Below are experts of layer 8 (counted from 0) of a mixture-of-experts language model. Rows are named router (the router's row for the expert), down (a neuron's output weights, with its number) and show model dimensions 0-127. Each number is 200 + 40 x the weight over its row's rms, rounded and kept within 0 to 999.
Before each expert's rows: a language model's description of what the expert responds to. This comes from a sample of Wikipedia text that the model never trained on.

# expert 51
Description: The word to and modal verbs such as would, can, will, should, plus mid-word n or m pieces in names, e.g. ord-n-ance.
router,170,196,242,188,251,176,199,254,135,165,235,194,239,157,255,255,204,163,176,232,172,145,117,186,255,176,218,184,163,152,208,184,141,155,254,312,195,136,175,177,208,266,182,193,217,140,232,158,237,173,188,227,213,224,169,161,152,246,258,211,194,191,171,214,213,165,207,177,143,189,253,158,181,182,220,158,199,154,140,218,161,189,176,149,184,209,235,235,173,227,272,287,148,187,241,133,271,151,237,115,244,204,149,203,243,213,232,208,208,221,222,173,189,192,208,255,169,233,165,209,116,233,194,189,97,223,246,235
down0,249,165,179,163,156,250,120,123,200,152,197,271,137,142,207,208,211,249,200,252,238,176,178,178,177,191,179,161,204,152,151,244,238,179,161,209,218,219,136,267,250,159,244,201,188,184,203,172,243,228,176,179,174,203,197,232,244,219,150,234,245,168,173,160,168,209,186,208,158,155,124,227,177,207,277,239,217,237,127,228,239,167,206,265,156,267,215,230,145,281,176,180,243,187,68,184,194,184,184,121,169,221,214,193,224,215,241,212,246,233,194,199,240,205,153,114,176,250,159,203,262,170,164,202,235,149,166,212
down1,170,251,257,172,195,205,147,165,252,254,208,236,247,213,221,251,228,227,183,116,209,222,260,142,135,182,268,203,162,207,203,279,167,211,192,202,164,125,253,224,176,136,235,215,205,237,258,222,183,227,231,228,187,162,222,229,200,229,194,222,177,155,224,266,205,241,108,169,193,175,228,225,225,169,262,231,165,215,185,242,190,179,253,176,235,170,151,197,163,201,240,181,214,298,208,234,208,230,166,273,185,167,218,232,190,252,213,112,200,240,193,143,132,230,224,254,152,261,163,150,212,135,230,112,160,267,182,203
down2,120,187,251,204,125,147,245,174,244,234,241,131,212,216,228,180,244,208,150,251,195,191,221,190,168,212,151,207,255,204,262,269,217,170,218,192,238,103,231,183,193,139,203,190,153,170,242,179,156,264,167,224,198,154,136,164,135,163,185,153,266,281,233,201,175,179,165,259,141,186,163,190,196,198,127,205,153,180,132,179,170,240,245,223,129,210,226,257,155,159,213,201,282,192,188,208,209,207,245,222,266,232,216,208,175,254,232,254,136,152,209,184,157,256,163,255,180,187,279,196,199,224,152,172,194,214,221,204
down3,238,239,194,256,217,204,243,177,237,195,132,125,173,188,265,230,224,131,129,153,214,143,288,236,182,187,209,222,183,126,150,166,117,217,184,158,181,165,206,172,194,248,229,197,232,208,202,229,202,231,215,196,224,173,200,241,151,217,277,218,204,178,240,237,237,205,206,222,215,202,203,175,186,187,150,282,165,216,259,259,121,215,227,208,134,198,251,166,286,182,171,247,232,195,169,266,200,163,116,189,157,213,135,168,236,213,183,208,176,130,302,246,189,219,251,119,152,188,214,180,194,183,177,233,165,242,175,250
down4,232,169,183,205,233,232,212,303,194,210,239,174,217,204,157,185,222,245,186,201,119,223,223,160,251,178,201,170,204,244,209,243,196,196,183,220,116,186,212,222,187,244,188,140,192,235,222,173,141,140,169,165,226,197,218,203,234,228,203,172,190,198,250,192,190,293,143,171,216,214,305,192,203,296,149,233,284,179,226,169,151,238,251,151,162,206,228,204,210,190,238,176,196,78,249,168,166,209,269,207,201,249,179,208,171,142,188,219,127,290,170,196,252,156,178,168,188,178,105,190,197,222,258,240,158,168,238,233
down5,217,199,184,331,266,158,286,178,198,245,151,203,105,218,259,188,213,167,169,172,230,217,197,208,224,163,148,257,199,153,218,233,208,255,236,171,191,208,196,256,296,210,182,213,214,173,185,212,247,228,194,237,174,197,258,168,244,216,201,216,163,177,195,192,161,202,184,186,224,182,185,147,167,192,193,167,245,183,164,229,196,140,157,241,182,236,283,132,327,190,251,269,199,204,203,160,273,233,218,147,194,182,144,175,163,177,249,268,170,185,229,146,215,193,204,272,149,183,171,180,263,150,197,172,204,218,217,145
down6,202,223,231,188,225,195,172,134,192,110,215,233,165,176,132,178,128,248,180,196,224,151,139,238,182,188,164,241,148,186,205,201,196,179,214,204,126,195,125,184,125,172,180,209,214,170,174,187,172,198,211,167,227,182,186,256,149,231,122,184,199,156,206,206,226,152,150,191,255,133,214,97,198,243,248,289,188,220,226,176,207,161,186,216,265,162,213,240,196,291,195,254,208,174,213,184,153,182,262,127,220,177,119,238,225,139,224,189,242,239,170,137,211,99,174,177,135,211,176,231,181,230,216,166,202,131,206,231
down7,249,183,218,181,196,192,212,222,148,139,239,233,205,278,249,190,185,147,229,207,199,222,290,208,173,201,198,213,244,212,156,162,226,173,201,240,204,202,181,217,215,207,164,155,166,236,200,202,143,149,223,196,202,177,197,212,222,238,172,180,218,275,211,170,237,236,190,198,225,244,189,160,231,180,158,184,258,251,143,304,231,200,183,212,180,187,156,129,175,241,192,247,170,149,207,206,217,208,255,161,83,273,297,266,130,170,163,212,146,209,267,194,288,169,269,173,205,238,159,236,272,191,235,171,135,226,210,278
down8,217,244,205,273,217,185,222,93,187,216,174,171,187,201,129,246,179,229,163,193,218,257,280,193,139,206,153,238,230,229,243,278,226,278,155,167,188,147,277,198,208,279,202,206,231,221,161,193,243,243,192,165,205,233,254,186,210,230,186,239,219,215,248,210,212,211,247,208,166,187,103,207,134,218,158,230,197,191,261,144,152,237,229,250,185,221,163,165,145,193,248,189,225,191,178,221,177,174,153,190,172,140,230,175,140,116,165,210,177,215,183,167,232,157,285,159,219,124,201,260,262,205,193,234,230,186,278,222
down9,207,208,217,100,223,152,269,241,144,212,242,165,165,240,214,156,214,204,255,241,232,165,268,179,163,174,259,198,203,167,253,170,261,159,174,144,181,199,173,164,142,238,200,162,171,221,188,194,165,254,217,197,243,184,253,219,235,203,215,124,245,244,238,220,159,182,275,236,140,192,235,132,191,205,178,207,205,233,172,207,270,228,182,254,249,129,163,172,241,255,269,183,192,245,180,221,113,223,227,232,176,175,237,210,242,231,195,234,160,224,271,247,99,167,144,219,234,208,181,187,264,217,209,157,258,163,161,243
down10,219,160,245,151,188,181,177,260,246,194,197,146,172,169,215,185,201,216,221,183,247,182,188,145,175,203,204,288,181,153,243,152,170,213,245,98,211,196,268,194,184,231,164,211,156,258,199,226,213,106,215,261,201,239,240,208,165,262,122,231,202,164,218,211,130,211,195,196,244,190,175,206,186,184,228,221,257,177,223,187,174,211,193,142,242,192,253,125,251,158,274,168,211,227,209,178,200,190,189,179,201,166,137,152,233,205,109,304,193,300,156,241,189,129,202,259,252,247,230,186,160,159,124,177,190,213,183,188
down11,218,113,170,115,193,196,233,195,190,161,219,213,172,180,142,190,227,211,132,295,232,149,275,201,202,169,188,237,223,259,170,146,223,205,155,216,201,202,166,195,243,200,261,267,242,197,141,248,217,217,247,189,165,199,108,213,198,158,173,175,235,220,197,217,140,209,211,170,186,185,235,157,210,244,207,284,247,218,172,205,215,181,227,188,196,171,204,243,205,192,200,246,218,216,239,211,218,266,178,183,158,222,199,302,244,64,211,232,146,91,178,235,182,191,206,182,264,240,248,189,280,221,203,180,202,195,256,147
down12,244,233,181,290,247,280,203,170,110,198,274,206,233,231,252,192,226,219,177,168,223,205,163,179,180,203,237,186,150,223,185,141,236,214,206,179,131,204,252,224,241,292,190,152,202,236,215,173,212,204,266,192,224,235,178,191,211,199,255,211,138,220,204,219,227,242,237,243,152,211,232,201,196,234,232,163,248,191,123,191,308,248,186,190,147,173,193,195,271,221,192,254,174,173,192,235,218,203,277,181,169,225,254,170,215,154,197,235,261,327,196,147,182,235,242,262,212,287,175,177,209,153,186,251,209,198,160,219
down13,194,188,168,151,190,194,243,236,165,146,248,146,225,164,230,128,258,197,187,191,206,197,203,207,182,182,225,129,195,204,221,227,231,245,195,170,144,196,179,164,201,152,163,262,206,211,214,239,193,125,139,166,131,200,240,172,248,267,237,217,173,131,109,148,175,208,206,224,189,218,201,226,208,220,211,164,240,217,162,217,198,179,181,174,149,192,178,198,203,155,158,173,217,194,204,129,198,293,133,67,209,203,159,185,264,245,174,170,186,299,225,248,180,229,225,131,192,224,190,111,249,242,196,256,175,125,178,257
down14,164,80,214,223,199,213,186,233,195,191,175,191,158,147,178,163,193,285,186,188,181,183,222,241,160,167,171,169,143,260,184,273,114,261,141,241,232,234,167,226,240,163,230,197,143,214,208,268,237,226,256,224,179,180,158,104,195,185,157,247,196,279,214,170,143,216,148,147,177,247,235,222,160,189,212,196,155,231,225,151,189,230,155,199,266,204,204,253,215,217,240,177,175,254,156,267,209,284,121,227,166,226,219,130,212,240,232,189,213,201,133,197,214,195,239,180,191,215,214,177,151,192,288,205,148,231,226,195
down15,187,204,214,219,241,257,216,215,83,149,224,249,190,178,189,191,157,226,175,215,190,183,179,125,220,202,222,216,187,234,82,223,154,187,238,219,174,201,231,208,173,224,194,267,155,171,152,185,224,140,165,258,202,214,213,209,135,170,222,197,209,184,218,220,188,216,197,225,208,203,127,122,169,244,102,185,213,185,206,157,315,209,205,208,139,212,177,218,155,136,252,202,238,109,198,192,187,152,149,171,213,220,260,242,188,190,285,212,159,149,252,224,179,113,205,223,170,141,193,151,165,202,138,182,214,128,241,216
down16,165,177,179,235,161,240,189,221,192,213,155,185,195,237,157,244,219,246,134,188,171,185,203,143,228,242,223,132,235,172,208,178,216,180,191,189,285,217,193,149,133,250,229,146,213,194,278,155,202,220,269,236,233,237,140,194,274,246,223,175,242,243,145,237,195,229,209,141,236,198,223,168,191,156,201,154,177,154,232,249,177,212,285,195,201,220,163,178,169,173,297,152,192,216,142,137,210,173,258,219,271,207,186,174,261,258,171,219,173,218,208,192,230,197,190,169,179,184,198,227,302,253,57,193,224,156,175,204
down17,271,219,228,287,204,152,189,231,207,207,146,186,184,262,231,200,216,164,195,212,166,150,214,255,207,165,202,154,193,224,244,171,123,165,240,226,151,168,195,217,136,155,186,245,187,123,171,253,185,286,183,271,153,259,176,247,241,252,217,119,185,262,220,177,228,185,199,180,244,201,269,186,217,214,163,245,233,252,156,226,247,139,209,141,98,209,218,163,250,250,219,131,165,179,195,244,162,193,194,212,210,163,210,184,211,218,186,156,262,211,153,124,196,220,153,205,209,126,202,117,194,230,162,209,199,266,193,234
down18,224,141,162,266,301,121,233,225,242,138,203,255,173,244,212,167,167,169,216,132,226,205,249,170,255,163,240,185,167,219,177,174,170,269,113,221,130,244,205,205,158,164,202,191,176,218,157,180,127,206,198,248,185,155,170,253,243,242,202,177,181,147,153,252,231,151,222,261,188,164,197,187,197,223,177,211,211,143,158,191,265,249,193,273,186,233,242,136,180,164,217,148,246,167,193,213,149,174,262,151,231,209,132,149,239,145,162,215,241,194,201,170,257,178,232,225,220,215,206,194,185,144,299,159,196,219,185,180
down19,220,265,212,239,161,183,177,138,160,169,202,183,158,233,192,163,175,224,182,248,257,191,221,187,159,124,277,213,256,131,160,282,255,161,191,185,260,232,179,206,185,210,225,234,167,179,176,243,263,108,164,227,194,235,133,217,208,191,186,228,260,181,213,211,162,221,187,211,235,251,184,257,154,239,275,223,238,183,216,189,177,248,144,185,305,206,244,215,232,243,239,160,180,151,216,196,245,178,203,189,210,322,180,124,267,237,194,159,226,191,208,242,224,180,167,213,133,156,189,287,213,224,171,193,245,216,186,236
down20,161,254,186,140,274,201,221,213,159,186,186,246,196,235,276,260,252,198,202,233,187,167,202,179,222,229,245,166,256,201,218,173,201,192,224,195,107,178,132,253,184,228,220,186,158,229,107,230,168,124,166,202,190,257,272,104,251,204,200,211,256,160,250,188,242,230,162,196,164,223,175,161,173,234,217,230,197,234,203,196,149,159,195,187,151,80,201,234,185,232,271,172,228,150,161,164,144,176,158,181,193,230,194,208,170,274,220,172,187,254,222,181,269,177,239,135,214,205,195,225,200,262,218,143,211,128,151,239
down21,139,223,205,175,162,163,132,251,175,203,237,181,345,219,219,212,247,198,198,170,194,158,164,227,156,177,205,231,196,158,242,231,172,227,225,243,186,225,162,261,222,204,205,220,244,235,199,221,135,197,178,257,291,250,136,206,172,224,215,222,174,279,251,135,214,159,193,208,157,254,162,225,224,169,230,132,220,190,228,142,220,207,187,188,190,204,186,147,158,234,198,240,131,206,245,161,262,196,143,238,169,219,235,160,104,207,134,154,189,211,156,130,213,201,176,234,162,192,263,248,202,186,214,263,181,144,272,158
down22,244,220,212,156,151,182,162,281,204,295,158,192,167,135,189,133,231,181,175,306,243,247,185,258,232,230,204,207,177,269,154,191,176,227,156,201,219,225,196,200,175,242,148,208,205,189,151,220,301,220,227,230,243,194,191,187,221,186,160,158,136,233,205,214,218,186,143,290,192,169,212,206,219,261,237,222,169,191,196,228,214,188,114,282,220,166,154,204,204,165,246,224,138,229,165,201,201,205,216,167,173,189,182,171,184,270,234,268,183,243,155,273,211,268,190,208,264,126,152,212,206,274,194,225,172,253,240,164
down23,161,202,98,154,286,195,178,202,178,204,183,165,214,209,146,255,177,187,171,265,219,174,187,182,229,249,150,223,187,193,142,168,163,223,207,159,218,221,115,219,136,254,159,214,199,271,135,146,163,144,121,192,213,254,189,224,169,140,123,181,201,240,259,252,202,232,166,172,191,251,197,178,227,175,160,184,212,232,235,180,195,153,269,259,160,217,205,187,216,167,292,158,203,281,183,203,280,178,158,158,167,157,235,235,205,159,162,195,273,179,233,178,207,240,188,230,182,170,239,233,181,260,136,170,168,254,164,217
down24,222,219,168,239,168,189,134,207,235,221,231,193,196,211,153,305,219,186,184,234,235,140,145,180,241,233,208,213,188,178,327,220,206,189,165,260,169,164,91,216,242,233,166,131,152,147,144,253,197,203,230,197,179,182,127,179,213,217,255,248,191,213,162,210,203,220,262,145,178,162,185,141,205,226,253,180,248,254,203,244,147,145,163,218,204,199,186,216,182,132,139,238,214,152,257,224,199,158,167,140,190,259,201,224,194,135,147,192,176,157,191,224,129,211,219,227,187,241,213,191,283,194,239,276,196,152,213,169
down25,184,257,276,265,228,202,202,239,209,176,278,262,184,200,163,291,249,135,154,197,149,247,248,179,245,195,227,134,263,228,158,142,213,231,231,189,255,206,167,233,190,94,196,170,223,239,260,213,197,200,173,208,188,223,278,212,171,153,200,196,216,231,133,236,215,213,182,220,154,255,201,207,278,170,168,278,176,267,219,160,159,225,135,210,178,213,197,194,207,148,272,195,166,191,236,157,150,232,151,301,206,164,169,178,177,213,192,189,176,233,138,156,254,219,135,171,229,169,217,150,173,216,174,182,213,167,182,165